config.yaml
n_experts: 8
d_shared_expert: 0
router_score: "sigmoid"
routed_scale: 2.0
norm_place: "pre"
positions: "rope"
steps: 5236
dataset: "wikipedia_en"
Below are experts of layer 5 (counted from 0) of a mixture-of-experts language model. Rows are named router (the router's row for the expert) and show model dimensions 0-191. Each number is 128 + 32 x the weight over its row's rms, rounded and kept within 0 to 255. Numbers have three digits each.
After each expert's rows: "raises" lists some tokens whose logits its average output raises strongly, later layers aside. This comes from a sample of Wikipedia text that the model never trained on.

# expert 4
router:101113123117087124098086110131147057161099180112160129081067094117136116034144138152112159127153158161125135096083128136153156124128138081168172133077174142126088140160099145148147101109141165170149079138124104184144134121129141100118149163183124087137149131134093146169172124075093122176151142114135093163087156169143148142112129171087118077182201096150118149122097085174110121148097153080186084139150131144118111109097117109082115129104112096157098063130137159100134098164179151139144162122093129125198171171101169139148144083104109118130150147133123108133107132097164062127
raises: ",", ".", " and", " of", " in", "-"

# expert 7
router:122070143128108096149102133151116101084182144159117137075097148074182104126122104073137184145096221141083144117097144120121120192100073123129126127130140101111114082170068115159204169121066092166158098144169173105104130126138160177140167133086107064123150219085100142177167087132102116188098173081113087150125059183138184157181169159088119096142152127083165172159118120137118136162129138081088129079128116146125110064139106152181166135103087130090178133107172180099157111157151155114130141131106117141187123069098123121139150079094121107116144104174132116155118141110132060082
raises: ",", " in", " ", " (", " and", "."

# expert 5
router:096159170056142096117136136169188144137148105126137147138097134070152091081122151145159154146110124168069138098075046128123129139109146129120135124123134124090155144128140131157199118060143108123124150192136134109122138137166103119192149151132144139147197164113118165097120081075074095152115073184151119151097132141188134139142131125175135108157116126133134107170106136145151130166128187128135102100134129135164119141118141127143158116125092150143134125104206154179143105202147120148115120201113150083138169111123126129120115092158172106100220144114157154133102094108152075086
raises: " the", " a", " "

# expert 0
router:096070104129127151116133068105179151127120135164052095121060122135135079071134144175123104148157177099098106140093091100127174144090138162155131075080115152117062128128143111126142089114168123102177150138081105178140114136143133184167091116061148076153126088209122125107200072060107182221139109131173120164131070126184110124165138132126143134137115136140164149151152119108161122145049114134112112151118143071108139091146195140106110078132115152107163105103170167151154110156165160159153114087156142133161124136129165097100128165144093104138122141163231095115079155147171053181
raises: " ", "\n", " in", " (", " and", ","

# expert 1
router:088104108071132151137080103152145164113181138097118148107115087155128127100130170208138122128141173121145136141083114139071153155128087081061199144077137142057084127157099110116145200092089111115166119136109106148090138083110131181169144141063165078154169151161123131074137088133104146180154103174122151157069098140127157153126132173111134104182162107048137124132163125153127133141089171094152129123157143092141104117131160156139130101138155136152154119079179171178187111183162135197128146144104122148115093095116132096117137175148085134111167138140171147093173162157129034096
raises: ",", ".", " ", "\n", " and", " |"

# expert 6
router:107181133069138117164110140188147143144103102146145137056105108095120033068127147145142198194161191170134171137090113116133120182182190108072180147087104089063131134127116084154159111058139162108144125134118117112117136116177128121127128131183105144142198161139097179132083106169115140115205086170132098160078158130170140108136138132151153106174122161106116153127160131140157062093116159105094071138135097156113112123150123119094131101103105114130120145055170091124155097124157101133184148145077152178176171172086125124143062163109074097140174161101186087131087094113130139090
raises: " and", " (", " |", "-", " ", " in"

# expert 2
router:157136134065127115140114116108113143162128117102153082152092087154112112113117148115063135180115145136111116140104156037105077107146089104150147112093135125075108117101126145142158174074134173151134149143156159140134119116105131136125090148047132053187132173131107151140135141061136078210167164131089092150119112162135118173128188130119193115217128117121177190154109113145146125120104175111117148204145161150120078095073185110140109175115146093117109063123134168138148100151116122185081137114109198114172118108076166122152135074127110144152176136162117136166128132182157126088
raises: " |", " in", " (", " ", " and", ","

# expert 3
router:108117132087141118155158161149153071128132120103132131123059147156082119140113141147142124123172144121140116132117125121089112145189133149086182214160133110065135169149171094161108099104093084141132142181130140150102131100122158116116090123149180086182114098183147114145111103110124103117152126189136164162066167161175153129107168137167159150130182085106097161171144217171151129145084150136080126117078091136123120099104128134124160107166111137171194133151120131128130132172105127163079143133112092152128198060059159122142093095093131127093132186141099150141116079132133111107
raises: " ", " a", " the", " also", " in"